From a checkpoint of a small mixture-of-experts model trained on Wikipedia: 4215 steps.
Below are experts of layer 4 (counted from 0) of a mixture-of-experts language model. Rows are named router (the router's row for the expert), gate (a neuron's input weights, with its number), up (a neuron's input weights, with its number) and show model dimensions 0-191. Each number is 200 + 40 x the weight over its row's rms, rounded and kept within 0 to 999.
Before each expert's rows: a language model's description of what the expert responds to; "gets" lists some tokens that make up at least twice as much of what it gets as of all text. This comes from a sample of Wikipedia text that the model never trained on. Tokens count by the router's weight.

# expert 20
Clause-ending punctuation and function words
gets: ".\n\n", ",", ".", " in", "\n", " to"
router,265,248,166,291,269,152,270,253,238,144,239,153,208,160,235,174,225,151,172,199,143,184,250,202,267,232,212,218,196,230,162,248,244,241,181,133,205,224,241,224,236,238,184,188,168,189,169,247,242,236,222,178,155,163,191,142,220,186,246,171,283,165,178,147,243,285,160,156,239,166,253,205,214,212,182,222,216,242,221,279,165,277,162,175,184,223,164,233,162,174,172,199,198,238,197,167,194,166,269,256,223,166,191,222,210,179,222,183,172,313,235,160,181,201,190,187,183,199,139,227,289,130,217,184,217,235,179,172,236,174,164,217,137,190,207,241,223,217,195,236,284,216,223,212,265,207,218,244,265,197,162,124,246,199,245,231,289,157,137,243,177,238,225,179,207,181,239,143,240,241,232,177,145,232,154,195,195,197,234,167,237,178,165,129,160,246,159,265,149,174,163,228
gate0,227,195,248,217,148,258,166,198,202,104,130,186,162,229,101,193,203,197,248,212,253,269,169,259,161,221,194,250,200,216,195,151,204,234,201,216,253,208,204,157,185,263,243,192,201,252,198,158,201,206,212,212,170,218,248,165,247,206,228,159,208,194,240,119,208,242,240,206,205,189,245,188,221,286,193,230,162,153,203,238,236,184,180,160,199,160,210,232,159,232,271,141,126,174,262,261,242,135,199,110,193,249,109,158,197,246,238,155,174,178,268,158,170,142,203,251,148,260,217,221,196,203,195,155,205,215,138,284,240,243,226,266,225,268,279,200,228,171,153,173,255,262,177,177,251,165,195,170,233,204,219,210,140,189,184,125,184,218,209,235,235,217,181,172,172,229,187,136,218,173,150,194,113,187,272,222,211,185,209,289,167,150,177,191,194,201,218,158,254,155,195,176
up0,193,132,219,170,199,236,240,178,256,187,228,230,222,223,153,196,190,216,178,238,126,255,220,283,154,229,224,237,233,300,251,181,178,166,231,164,169,213,112,206,212,223,164,202,162,169,153,190,171,148,155,252,171,239,224,343,270,182,206,275,243,211,250,92,166,212,190,232,169,176,175,245,223,203,177,116,201,186,199,209,245,219,207,202,216,223,133,129,135,162,189,211,189,239,208,138,244,276,208,141,152,243,174,185,165,240,201,248,182,123,154,192,262,227,221,257,240,245,172,187,212,170,169,231,227,190,136,188,213,180,198,270,145,165,240,183,213,119,243,206,173,158,208,123,177,191,231,165,146,174,181,219,131,194,203,191,204,190,152,235,252,201,171,204,232,178,167,173,229,205,213,198,189,318,167,162,194,218,219,186,198,224,196,232,238,215,200,268,152,170,195,144
gate1,183,203,198,198,176,182,167,200,173,164,96,205,273,176,168,203,228,130,171,188,194,173,181,199,275,112,273,112,255,240,216,165,225,224,148,190,198,213,192,174,178,227,207,223,202,225,104,233,124,249,199,205,158,147,261,225,271,175,178,173,231,217,192,209,232,227,175,191,223,249,275,205,226,227,216,169,278,169,118,278,246,231,207,247,215,263,246,145,258,199,203,167,198,215,265,233,192,176,182,174,174,244,174,176,220,124,175,187,200,230,150,181,173,208,173,222,175,158,194,123,189,229,231,176,163,146,184,197,225,180,188,193,250,258,302,201,179,172,194,207,240,177,254,165,242,201,223,240,216,231,223,205,155,105,209,222,149,169,161,228,225,202,236,178,159,205,215,297,206,154,155,155,239,155,187,210,184,131,140,245,267,268,216,226,152,210,251,103,229,224,164,209
up1,205,253,284,164,217,247,191,164,211,244,223,188,165,202,223,162,169,213,236,231,180,240,143,196,138,227,109,183,156,168,178,158,254,211,251,220,135,217,200,252,186,170,268,139,151,181,234,218,199,220,236,186,235,241,135,264,112,192,201,133,135,197,194,152,162,227,232,178,181,190,224,177,185,239,160,156,120,236,262,202,204,211,236,181,161,132,143,285,250,276,188,141,203,177,249,224,215,219,211,243,208,207,185,182,182,221,166,181,151,230,206,253,192,78,158,202,265,251,199,167,135,183,194,116,245,254,216,241,156,209,137,187,289,162,200,115,252,238,179,204,179,210,258,249,191,235,230,239,212,211,161,139,224,219,205,200,215,170,251,201,251,200,120,230,191,175,189,214,163,152,221,142,163,237,210,255,169,181,188,140,155,202,228,240,206,273,205,213,208,160,169,176
gate2,258,228,137,214,148,109,138,219,187,192,180,117,212,250,167,219,259,197,175,193,194,200,177,222,179,129,288,198,173,258,247,312,157,225,195,202,213,178,205,247,211,199,195,262,241,191,235,202,244,225,208,167,157,183,232,172,194,247,175,154,199,232,219,133,197,210,200,262,197,254,240,187,158,223,241,224,224,165,259,202,240,160,161,237,172,182,159,246,152,199,218,255,187,258,218,199,188,234,175,209,221,179,181,201,231,223,237,125,170,164,200,223,190,294,200,300,165,211,201,199,142,175,127,207,164,136,246,237,215,239,199,242,230,197,208,186,174,109,219,197,158,178,200,244,219,259,268,163,222,282,234,159,125,129,207,191,195,102,202,227,207,191,197,158,194,282,160,138,221,238,218,165,196,163,230,191,150,216,183,179,229,259,226,184,256,108,173,188,135,261,255,171
up2,180,227,224,166,260,229,239,152,175,150,180,218,180,240,253,221,176,147,212,160,212,254,210,244,121,241,163,273,214,196,154,122,200,143,192,191,190,235,159,183,243,258,178,189,157,163,228,149,157,171,252,239,214,221,208,322,144,181,222,207,212,200,273,249,213,166,218,174,226,161,183,228,154,275,160,231,257,230,214,215,209,169,186,193,240,219,233,145,297,150,134,154,212,207,190,153,195,170,198,226,182,265,253,280,194,230,193,104,206,146,215,141,164,143,184,193,252,153,277,202,201,201,180,177,203,227,199,205,211,141,169,195,202,243,183,190,280,199,227,235,182,235,238,189,175,167,258,252,188,157,167,290,223,229,191,158,188,224,205,203,168,183,180,214,225,189,160,254,151,250,246,247,267,207,280,142,214,128,158,254,206,169,220,161,175,213,182,251,233,163,172,101
gate3,264,263,230,274,184,152,208,222,195,184,148,161,232,201,240,293,205,174,185,279,190,151,271,186,203,159,194,165,139,253,185,221,255,217,167,156,205,221,166,189,210,163,259,219,150,228,226,193,263,145,208,223,236,170,267,278,180,225,213,260,220,261,252,245,275,237,233,227,197,168,193,277,202,221,183,267,140,190,214,228,137,210,91,208,110,155,105,168,191,161,260,236,165,168,189,198,243,270,185,170,144,221,199,238,171,225,207,233,180,238,185,213,179,210,268,149,192,261,229,227,183,181,219,192,197,221,163,118,158,152,206,183,234,261,235,209,171,195,290,157,165,176,207,204,213,210,226,221,218,195,216,129,161,206,239,175,275,224,167,172,185,176,174,166,222,199,190,241,183,267,254,146,150,241,186,206,212,228,235,265,186,189,176,138,150,223,113,153,212,204,187,194
up3,88,165,168,176,193,207,214,201,251,203,172,185,253,193,212,185,223,233,165,170,170,194,211,117,202,132,152,202,217,225,197,177,170,137,246,177,224,255,275,252,222,232,218,224,162,210,188,248,218,147,215,211,120,170,206,184,163,218,192,191,161,232,226,196,285,183,201,229,277,158,215,250,212,210,212,251,211,206,147,267,218,159,240,191,148,180,152,219,202,91,176,178,249,136,216,137,243,196,204,250,226,154,240,163,161,170,250,164,154,215,176,125,226,172,166,271,172,170,159,176,219,193,244,164,257,103,183,195,176,223,216,181,166,227,284,167,269,176,132,232,188,220,264,223,258,203,198,222,249,215,151,195,232,206,243,195,208,218,256,158,191,195,166,176,238,243,138,236,210,255,228,250,223,204,274,173,197,135,183,173,296,237,195,173,173,220,193,225,154,326,222,242
gate4,193,218,232,271,140,210,178,221,231,188,214,231,243,203,230,207,194,229,237,235,145,289,156,120,220,182,304,221,211,162,202,290,210,205,236,158,274,149,213,184,247,214,208,180,168,252,298,158,189,165,146,230,175,153,230,162,185,273,218,215,166,271,177,190,278,288,228,201,211,245,185,206,257,143,196,191,134,281,212,172,195,200,187,226,191,181,235,131,225,150,130,169,114,210,216,197,196,195,289,234,195,223,195,200,214,207,176,252,249,196,217,228,181,247,169,193,155,209,164,203,204,241,217,239,140,134,162,156,191,227,181,277,224,189,213,133,258,166,221,157,224,233,206,252,248,213,199,175,243,202,187,151,275,184,245,211,221,208,200,213,263,165,233,111,151,154,169,195,182,209,220,150,190,147,225,219,163,201,189,167,167,219,194,233,154,290,186,191,122,260,177,259
up4,173,147,193,187,221,156,177,164,186,238,233,215,225,176,170,167,144,195,139,169,198,230,179,150,276,205,146,276,145,202,217,78,186,150,252,171,172,156,174,150,261,173,224,186,211,231,250,186,292,195,198,197,212,190,140,137,224,213,149,244,158,203,226,156,209,222,186,198,141,119,245,177,123,186,211,274,207,246,124,138,186,204,286,196,196,225,225,213,160,191,154,82,191,208,187,219,266,271,193,223,173,190,268,244,148,269,237,233,178,140,198,217,181,228,176,221,184,206,274,254,223,262,175,233,170,188,248,130,220,212,214,236,220,195,186,240,176,142,213,237,209,228,240,195,142,139,216,188,205,173,218,180,184,241,259,251,143,229,179,192,208,113,207,248,204,152,187,211,180,160,144,252,182,186,241,270,189,174,217,175,281,154,179,180,206,155,211,212,181,147,167,235
gate5,194,146,163,214,223,155,153,212,158,208,258,279,208,190,234,226,202,196,217,128,203,175,222,210,249,301,287,219,175,156,166,231,178,210,248,157,150,191,175,142,217,228,134,152,213,191,146,195,201,128,220,190,215,292,142,231,149,225,236,235,161,210,190,172,248,179,140,180,191,139,229,169,214,183,265,155,142,192,188,212,192,255,176,152,152,245,259,197,157,107,202,164,228,184,236,202,242,280,231,264,154,185,148,213,280,220,160,188,202,239,210,171,200,197,199,259,167,213,160,198,223,188,208,181,225,278,249,201,220,231,190,165,149,198,221,255,285,171,227,104,233,207,219,256,209,140,222,293,188,160,158,240,185,184,203,228,277,179,206,201,256,190,255,199,205,170,239,152,205,172,217,180,266,210,96,254,238,225,250,156,211,190,143,176,182,220,228,208,197,157,262,169
up5,173,198,132,240,229,185,280,172,310,239,250,191,154,286,173,180,106,189,243,183,244,125,184,153,217,232,181,273,183,242,182,196,203,157,131,205,152,180,142,260,238,199,217,191,249,188,203,214,204,216,179,139,126,206,164,230,242,177,161,272,240,226,126,192,267,186,189,256,217,186,195,186,176,218,243,185,208,108,184,221,170,235,258,298,270,196,194,165,148,166,175,220,184,172,170,223,117,208,271,133,185,229,261,155,199,246,156,209,226,218,183,218,168,249,147,229,167,173,230,188,196,216,180,218,180,226,139,166,164,143,115,253,119,155,217,226,188,173,261,171,236,168,206,184,264,174,235,197,153,210,146,217,239,214,187,203,178,182,205,174,187,181,234,293,213,221,209,191,198,179,172,238,232,142,155,213,110,232,223,180,179,188,238,181,274,165,191,205,212,240,201,177
gate6,204,234,194,266,136,184,234,239,250,226,206,172,151,146,188,236,245,147,213,234,173,191,217,210,232,133,226,207,226,174,227,157,163,252,243,188,217,171,185,235,270,222,187,149,149,193,219,226,245,230,214,153,237,202,157,243,157,215,213,179,217,133,260,231,248,241,174,223,186,285,233,239,182,180,215,216,209,280,186,175,152,171,226,189,261,222,210,209,105,213,183,191,178,197,235,136,222,168,220,210,144,222,265,188,231,221,231,251,229,259,198,186,129,225,251,254,196,274,177,183,213,199,121,177,205,221,263,209,112,202,200,252,145,271,280,206,199,184,177,233,222,128,188,262,107,209,217,123,245,170,225,139,212,245,260,229,224,196,113,188,228,211,180,215,219,154,203,301,198,276,176,258,185,286,176,220,202,202,233,169,233,218,156,220,118,192,158,211,229,207,199,279
up6,231,219,194,197,242,187,245,175,148,179,228,213,163,281,195,192,234,154,167,181,151,125,180,182,200,188,274,156,210,199,182,255,247,188,155,199,230,201,141,245,235,213,238,161,192,240,118,220,249,242,207,217,167,238,271,163,223,159,217,163,264,158,194,216,194,189,157,206,201,184,194,136,235,213,167,150,194,205,183,241,204,173,170,269,158,209,225,273,195,182,147,273,255,191,195,124,190,225,152,176,280,138,205,265,161,121,175,174,186,258,169,227,254,288,220,206,260,196,183,213,222,177,196,220,161,238,251,241,203,188,109,241,223,277,177,167,252,300,277,242,166,201,216,266,242,242,205,174,222,247,199,241,271,243,145,171,224,183,165,181,141,172,171,162,148,255,257,158,170,140,257,158,216,162,208,162,223,248,234,129,174,198,154,244,202,231,154,154,217,217,222,193
gate7,306,162,254,275,172,92,146,116,210,216,136,249,211,174,166,199,212,211,248,222,191,207,195,69,242,237,234,253,284,228,232,177,231,216,182,214,204,189,221,184,180,207,245,158,220,217,234,248,254,176,218,134,232,185,213,235,159,206,196,212,222,207,165,164,188,167,151,194,179,153,262,217,193,116,199,196,225,211,221,194,228,253,206,147,182,223,276,187,203,182,212,180,168,261,203,189,239,170,224,234,192,187,203,219,156,219,220,220,248,199,253,213,136,202,186,136,212,157,102,275,227,194,224,225,109,129,226,244,127,200,169,187,193,175,212,190,138,225,234,198,211,228,206,194,250,205,203,205,303,257,195,197,195,171,209,185,141,220,126,227,165,111,207,162,213,151,198,174,199,152,121,266,105,186,177,259,153,164,150,156,216,238,224,248,171,166,220,205,203,191,206,212
up7,281,173,239,193,123,62,170,160,208,233,94,232,220,226,225,241,175,189,273,268,137,193,242,148,206,173,221,275,225,261,297,237,242,210,177,269,226,147,218,252,169,233,246,141,130,201,241,195,271,225,233,155,193,162,239,214,233,275,220,181,214,203,214,226,163,219,206,221,242,156,190,309,169,154,176,180,231,241,192,191,238,246,202,183,208,278,300,197,202,143,210,221,207,257,230,180,197,215,166,237,203,165,266,196,247,160,173,173,207,258,190,168,169,190,175,253,256,168,207,225,254,222,170,173,222,189,234,168,182,267,223,230,196,185,199,144,166,156,207,180,225,181,215,244,229,198,238,106,269,207,234,229,146,230,171,180,218,197,183,269,192,209,191,187,209,210,150,241,220,198,135,226,218,264,204,229,190,189,209,193,238,169,152,206,164,155,250,191,188,264,209,172
gate8,226,208,125,220,121,179,132,169,288,175,169,211,267,213,200,211,216,202,224,154,241,234,216,155,101,191,180,142,206,197,159,208,285,153,254,205,222,141,204,277,185,259,149,244,143,145,139,183,152,194,213,193,208,192,186,214,198,169,186,230,231,199,205,252,215,159,229,238,261,213,244,198,223,232,218,195,193,202,204,230,259,182,227,211,245,171,175,194,194,269,192,223,221,184,243,197,138,202,179,182,124,212,184,249,201,185,172,233,183,261,196,150,178,149,190,185,138,254,188,258,219,142,255,222,257,229,218,158,136,263,215,151,149,221,299,182,186,204,236,201,216,212,275,200,226,139,232,173,110,203,314,269,178,242,174,285,168,212,181,224,230,246,231,191,178,212,178,170,232,162,163,197,244,226,232,173,238,173,140,215,279,232,170,197,181,261,197,222,255,259,270,254
up8,228,212,210,253,140,192,133,146,183,229,162,184,257,147,255,140,181,231,231,126,262,216,242,205,187,185,271,228,202,227,175,208,240,167,226,194,150,202,204,206,170,240,175,200,163,173,145,270,176,130,262,179,238,181,179,246,218,315,240,192,187,125,279,204,176,188,256,129,200,140,212,274,223,225,224,196,250,222,239,192,193,191,245,200,200,146,199,208,230,238,253,174,219,200,208,204,260,133,223,244,132,204,200,194,203,206,165,224,197,267,114,124,164,147,230,190,219,134,246,237,210,218,192,127,167,136,191,193,112,214,161,209,217,157,160,191,156,212,163,168,182,164,241,212,212,206,208,188,161,131,260,189,200,205,198,228,196,205,152,163,278,200,174,294,225,221,257,150,275,233,192,223,133,225,182,201,203,250,200,157,259,194,266,144,168,212,222,289,234,211,193,244
gate9,202,176,196,203,262,122,207,241,180,167,150,247,167,286,257,197,239,224,181,144,195,202,247,244,237,182,238,249,209,238,204,195,201,214,201,183,241,164,243,199,242,233,191,160,160,151,241,165,174,208,227,82,188,236,267,227,230,246,250,232,242,202,226,210,237,230,181,213,136,152,182,212,172,189,144,108,154,197,206,232,194,208,141,247,202,189,167,209,220,158,133,279,262,230,222,181,205,184,273,219,161,145,204,123,206,104,242,166,233,279,235,184,166,194,181,186,219,216,175,234,266,168,145,238,240,202,177,198,224,153,245,197,78,112,162,216,230,169,205,227,164,164,154,213,287,168,264,195,228,178,195,185,231,212,147,205,249,268,209,267,152,140,195,206,199,185,218,173,217,195,270,130,223,222,189,205,194,173,235,162,232,250,207,158,168,136,241,228,204,192,161,131
up9,201,243,232,225,158,78,195,166,249,259,135,163,260,227,202,171,240,141,197,191,210,182,200,125,187,139,192,186,213,208,185,178,253,155,181,171,179,193,160,219,196,137,153,113,159,155,220,164,190,218,190,158,277,211,260,215,199,303,246,255,178,178,205,205,186,183,173,249,190,200,208,144,228,228,246,205,190,124,233,214,225,262,182,177,280,177,178,179,286,211,199,202,242,177,162,172,255,194,201,206,87,283,213,159,186,201,67,189,178,260,180,249,257,239,170,158,182,209,129,132,192,226,171,202,252,197,231,255,214,181,208,177,161,190,137,157,235,187,199,185,172,273,195,247,308,170,183,202,201,209,218,182,137,222,165,223,139,246,253,230,245,211,243,200,223,229,215,186,149,172,232,252,191,210,223,188,234,203,209,173,169,190,142,156,198,225,214,142,146,204,194,172
gate10,152,122,147,111,238,206,232,175,191,224,206,157,135,113,243,253,190,203,283,121,171,253,194,261,233,222,180,220,200,222,139,169,205,221,241,188,136,197,220,123,267,230,246,231,185,171,212,252,262,233,244,147,180,156,194,172,265,150,198,119,184,226,208,196,150,196,254,157,141,212,175,266,186,261,184,230,227,145,223,197,193,134,201,245,166,258,149,241,201,238,168,220,255,146,187,228,207,157,171,188,250,192,148,223,197,197,162,155,235,168,276,265,249,221,195,270,206,213,211,154,183,136,192,214,132,190,216,242,176,209,172,179,272,220,207,251,232,213,130,187,204,211,256,185,194,162,183,224,139,196,221,263,240,192,279,203,260,218,231,207,205,230,208,172,240,270,246,145,253,208,225,230,201,222,156,197,207,167,126,191,237,157,208,132,261,173,226,219,257,226,208,157
up10,230,138,195,188,130,152,178,199,224,159,204,249,254,250,251,180,202,266,218,242,198,200,218,202,214,187,236,185,176,175,153,142,200,157,219,149,248,194,172,140,190,162,171,190,226,213,227,228,93,180,142,206,258,129,218,158,162,208,234,153,225,176,125,193,252,191,126,169,115,169,146,216,157,263,210,189,164,202,198,194,186,255,192,210,282,196,159,206,278,209,235,231,188,142,266,218,161,124,194,226,175,220,247,214,208,216,141,200,212,193,157,217,263,171,240,246,326,199,178,234,165,240,223,209,184,195,235,237,231,223,157,186,199,186,226,115,205,213,195,151,162,181,188,194,222,101,167,191,151,241,222,125,225,161,218,215,249,243,184,190,215,214,123,262,86,204,212,213,175,177,222,122,216,223,200,145,261,176,234,181,184,199,257,139,162,189,185,251,200,223,287,211
gate11,219,174,128,202,196,224,188,168,208,175,199,259,191,144,258,181,219,152,148,174,188,254,235,255,144,198,183,184,213,148,182,237,103,277,249,191,236,227,228,228,214,177,251,261,175,231,222,204,199,262,198,182,217,168,351,261,278,251,217,164,216,205,145,223,256,277,204,209,145,169,117,128,168,170,181,151,198,225,168,142,195,153,266,198,267,195,159,236,174,222,171,234,177,141,221,203,197,221,180,261,198,225,221,239,199,133,106,171,171,240,184,183,210,170,171,197,211,250,202,228,237,217,230,240,240,269,213,177,157,187,203,177,212,167,258,151,185,245,240,182,180,133,175,104,253,193,205,261,179,216,200,173,255,205,224,198,130,197,174,196,209,196,203,121,155,259,200,180,218,172,213,184,188,193,142,139,234,237,226,182,147,181,176,208,172,278,224,276,206,267,219,187
up11,229,130,218,243,184,218,160,287,190,188,226,202,195,200,79,149,248,202,207,124,181,152,165,168,185,305,273,202,231,236,159,196,111,130,203,227,312,198,174,290,197,191,195,190,237,186,224,208,207,151,215,196,226,206,214,195,195,199,238,240,205,154,236,221,228,159,156,226,174,202,160,170,261,176,182,135,215,218,213,114,246,218,178,163,124,225,228,222,238,217,210,224,165,229,204,176,83,232,226,199,146,217,159,145,152,205,176,223,246,220,165,160,226,270,222,217,221,208,184,147,178,206,157,218,181,210,216,168,218,145,186,115,214,109,181,168,232,189,157,164,272,250,183,222,204,202,288,253,216,234,157,243,238,156,199,220,211,243,190,232,280,197,215,165,192,190,255,164,119,155,172,131,188,193,198,186,194,229,232,197,243,257,227,212,229,213,165,230,245,146,153,187
gate12,300,246,161,264,210,155,163,210,130,147,223,214,200,130,151,203,241,216,180,171,174,243,224,169,151,201,171,278,165,188,175,234,228,285,188,231,229,183,215,198,136,210,240,219,105,226,201,252,278,223,248,204,217,217,185,255,188,262,200,163,145,195,236,229,181,248,164,250,184,225,170,216,144,214,338,215,198,233,170,257,189,175,193,131,159,223,240,254,193,253,207,180,199,233,205,145,202,223,250,221,181,293,214,206,241,177,236,247,151,192,201,248,194,289,221,196,274,200,199,228,215,250,207,174,209,273,209,159,229,225,202,164,192,204,202,155,167,224,186,247,275,255,131,170,249,199,266,165,219,132,178,219,237,218,235,251,234,172,237,245,208,213,114,180,174,215,229,241,163,218,210,227,186,165,181,277,164,206,261,199,177,242,134,198,226,166,222,232,179,146,145,239
up12,160,237,157,232,249,207,138,121,222,264,197,190,165,169,175,201,290,115,187,154,201,181,280,193,149,206,210,240,153,219,182,214,147,200,170,270,227,199,187,242,194,207,233,168,198,155,279,241,118,131,132,185,203,205,229,265,169,167,93,195,197,186,219,213,162,186,208,224,156,199,111,199,257,198,236,200,183,197,206,205,229,185,198,206,164,191,225,157,131,205,227,213,209,222,216,235,113,166,178,131,290,194,206,233,288,191,207,211,182,126,229,115,224,183,158,208,272,218,211,210,129,218,162,244,272,176,206,228,157,214,178,119,287,226,249,204,157,156,233,259,218,207,191,204,213,210,193,175,187,165,222,145,232,262,183,171,174,134,183,221,188,230,200,113,218,128,144,207,179,248,154,237,200,224,172,240,204,255,262,186,200,232,230,231,186,171,114,207,196,191,206,173
gate13,187,181,164,232,208,225,207,172,275,183,200,213,143,252,163,169,228,142,241,243,207,193,263,220,218,168,121,222,227,125,166,230,117,205,255,225,225,294,211,203,179,182,257,190,248,184,254,167,213,207,230,194,244,223,231,230,187,239,179,231,106,176,166,191,167,225,223,157,251,183,202,182,149,174,199,198,254,201,261,188,230,204,218,154,92,173,203,130,194,207,232,244,217,204,196,163,172,229,155,249,227,266,215,184,276,185,160,204,203,168,221,178,205,160,195,100,210,256,254,241,209,205,174,156,205,255,220,82,230,218,182,171,142,219,168,157,195,214,190,173,204,166,215,213,194,166,264,175,203,173,159,217,227,187,202,125,191,227,209,194,189,185,184,106,200,237,153,202,117,183,282,248,153,197,175,203,196,187,251,332,181,139,253,199,279,202,208,164,223,102,219,233
up13,157,187,278,96,182,239,170,197,214,192,178,160,154,183,194,137,208,260,174,196,257,212,214,244,225,252,298,250,168,264,219,184,211,234,96,193,195,158,184,108,218,196,222,236,200,197,202,236,213,221,180,109,181,219,179,168,159,228,204,103,202,244,174,242,224,184,177,153,140,165,142,257,183,207,290,198,157,160,119,192,134,124,226,141,159,242,153,272,173,231,179,221,227,218,225,215,264,224,220,199,146,196,185,176,147,243,208,171,141,188,195,248,173,225,156,195,210,203,229,150,191,176,139,131,199,188,241,272,168,219,222,183,202,153,153,211,185,230,228,159,255,255,179,134,213,247,158,222,181,193,171,158,161,207,255,199,141,130,212,208,208,233,202,165,266,180,209,134,229,258,140,164,126,171,161,180,203,241,222,167,169,200,209,165,166,204,262,212,206,163,243,176
gate14,291,211,170,256,192,174,259,211,191,189,141,233,201,139,251,145,149,162,171,288,121,215,267,102,194,215,247,246,264,199,163,163,215,242,160,173,194,201,145,173,234,220,227,159,235,117,195,194,168,180,183,158,182,185,204,221,203,208,235,236,204,187,125,174,215,185,270,210,222,157,196,188,166,147,218,196,116,210,141,237,188,159,217,157,201,217,159,168,206,241,89,195,265,182,252,186,178,192,234,196,177,207,164,208,232,210,243,215,143,270,215,219,246,61,246,141,185,253,190,296,265,172,246,227,189,210,166,210,229,229,180,177,147,213,206,212,200,200,245,196,226,217,223,125,245,224,161,244,204,239,153,153,155,237,157,234,290,244,197,233,182,190,182,172,250,228,218,125,249,189,204,233,194,165,217,266,131,160,196,241,198,233,180,147,209,180,171,215,179,173,181,167
up14,227,305,216,159,195,165,216,252,201,209,132,109,211,224,209,144,158,237,98,139,227,206,250,199,225,195,212,207,142,114,213,248,249,187,175,230,119,163,183,231,183,238,236,267,206,282,196,139,271,187,226,220,178,231,175,222,281,313,222,232,236,165,212,186,240,252,212,250,192,206,194,154,174,203,213,139,212,223,196,208,205,216,205,254,207,176,227,290,219,203,265,153,180,189,196,135,257,192,227,242,170,204,187,148,142,170,194,157,218,205,144,182,163,231,246,239,271,176,242,218,230,226,251,235,234,180,167,189,245,213,166,222,261,278,200,168,229,236,261,151,155,141,210,261,185,148,201,229,160,236,127,215,225,246,192,227,162,165,221,246,191,199,211,228,220,198,192,178,183,216,175,202,220,185,289,229,180,186,219,122,220,181,169,118,221,192,183,242,207,269,153,144
gate15,220,251,191,220,222,204,185,265,227,208,191,211,182,138,252,185,220,160,215,275,206,151,110,172,183,180,158,139,291,171,152,177,210,180,211,154,159,166,204,235,237,184,141,263,164,200,185,245,268,230,172,203,281,161,237,229,184,242,237,163,144,282,258,190,195,242,210,204,270,222,288,228,246,160,208,172,208,168,94,214,224,193,169,181,160,228,192,207,142,168,160,215,186,201,198,197,190,191,246,249,143,208,191,135,226,220,231,205,200,214,178,221,151,177,247,178,171,185,123,184,199,203,134,158,270,177,292,228,188,263,191,275,170,267,202,149,188,122,142,262,180,189,200,207,247,125,201,106,187,162,180,171,223,232,255,239,237,197,211,175,220,217,250,191,173,215,210,217,269,226,150,208,84,250,161,207,208,170,187,213,164,141,241,241,204,203,151,204,170,172,184,148
up15,246,202,161,183,131,191,205,205,253,147,161,228,142,234,241,207,232,201,162,152,160,212,268,191,217,250,196,240,188,161,169,201,183,266,159,258,250,178,262,246,55,171,138,213,195,225,191,231,198,208,231,219,282,161,172,211,146,124,252,234,173,216,208,195,197,225,200,242,227,150,177,274,261,98,250,258,157,195,169,151,202,278,163,296,220,203,202,240,233,223,195,208,208,229,122,184,272,148,223,249,175,172,189,200,194,251,268,176,167,258,202,264,211,234,222,153,217,147,158,184,208,122,197,207,203,260,161,247,196,193,179,218,218,221,248,228,194,252,194,190,206,211,213,259,284,246,232,180,208,175,107,153,210,232,174,193,175,193,228,184,241,204,190,224,199,223,219,238,193,184,181,247,190,142,194,201,209,257,286,156,206,305,155,222,202,248,186,158,189,201,181,223
gate16,216,158,221,296,222,252,198,250,185,182,172,177,271,223,223,306,176,216,183,279,247,234,213,168,169,152,185,118,143,146,256,187,212,145,278,133,211,164,216,207,197,139,203,165,150,189,227,210,315,151,261,182,157,174,116,164,223,226,188,116,214,215,113,218,155,224,135,223,270,182,207,164,190,199,257,272,164,212,153,216,229,183,198,186,243,184,219,216,147,221,185,254,153,233,175,200,141,267,241,228,164,200,118,231,200,186,270,207,147,101,215,222,157,204,192,243,216,184,205,207,199,181,155,187,197,174,255,168,193,280,158,244,214,164,163,206,203,239,172,170,192,190,217,193,226,265,191,157,199,182,197,232,290,193,181,217,220,263,199,196,230,244,239,228,108,275,163,236,223,242,203,176,199,174,178,161,186,212,185,175,175,208,233,234,217,219,212,205,128,194,166,170
up16,214,242,128,145,222,132,242,230,220,182,169,212,201,234,175,210,209,147,206,161,198,118,248,155,212,179,195,182,209,163,121,202,211,244,213,237,224,140,186,124,240,256,211,200,157,177,246,181,206,130,184,176,225,201,233,204,266,244,236,180,164,248,186,191,136,178,225,229,237,207,273,150,198,212,205,253,187,227,162,254,178,206,128,159,252,236,263,208,183,305,255,249,203,138,267,187,260,142,234,162,222,251,169,229,211,156,152,232,285,149,227,187,150,193,279,191,186,224,192,124,256,202,230,275,209,267,169,178,187,183,86,170,252,189,225,174,257,229,236,184,190,163,118,179,243,166,201,215,213,228,251,169,198,197,191,154,268,250,206,148,147,247,173,212,184,235,199,169,236,204,217,197,138,191,241,177,243,181,176,227,206,162,151,223,155,210,249,210,202,218,248,102
gate17,148,202,224,166,143,212,166,271,303,212,89,227,195,125,218,220,234,209,222,245,236,162,247,209,255,232,256,231,231,244,174,184,250,222,126,214,165,221,235,184,175,178,163,205,250,169,200,188,168,179,187,247,253,218,279,209,198,267,285,175,195,200,146,216,104,123,208,176,246,188,195,231,245,165,200,253,175,201,191,189,142,180,150,228,252,161,154,186,231,209,214,245,228,138,197,171,217,198,154,247,209,194,253,147,148,220,205,147,172,191,284,259,262,194,214,135,172,221,176,210,246,177,246,209,171,229,215,188,194,191,162,229,185,198,173,169,188,212,201,167,167,105,283,181,207,128,131,198,192,231,159,117,121,225,255,178,149,218,122,202,159,198,183,195,181,185,148,195,212,274,198,126,106,165,175,173,195,189,218,231,141,211,217,221,165,187,212,135,217,177,186,199
up17,115,160,202,192,235,222,140,122,157,178,224,268,177,211,224,209,170,162,139,206,195,167,260,168,206,171,203,256,158,240,192,153,223,264,224,180,147,176,201,224,183,248,217,223,192,207,182,239,201,286,209,172,167,148,285,164,186,165,215,177,233,205,176,186,247,178,321,210,190,220,186,242,186,221,148,144,290,210,230,174,207,242,247,203,208,243,232,258,196,244,165,238,202,186,349,235,151,210,139,248,160,177,236,241,269,188,188,150,208,250,148,160,199,251,182,203,235,198,201,272,247,198,278,244,211,269,207,266,136,191,155,179,221,172,232,210,230,216,166,250,202,146,222,204,235,180,238,231,137,278,312,175,180,267,181,205,205,244,164,198,181,156,201,181,178,174,158,172,170,221,246,195,191,249,132,201,207,258,166,247,203,201,189,167,185,259,244,195,178,202,231,206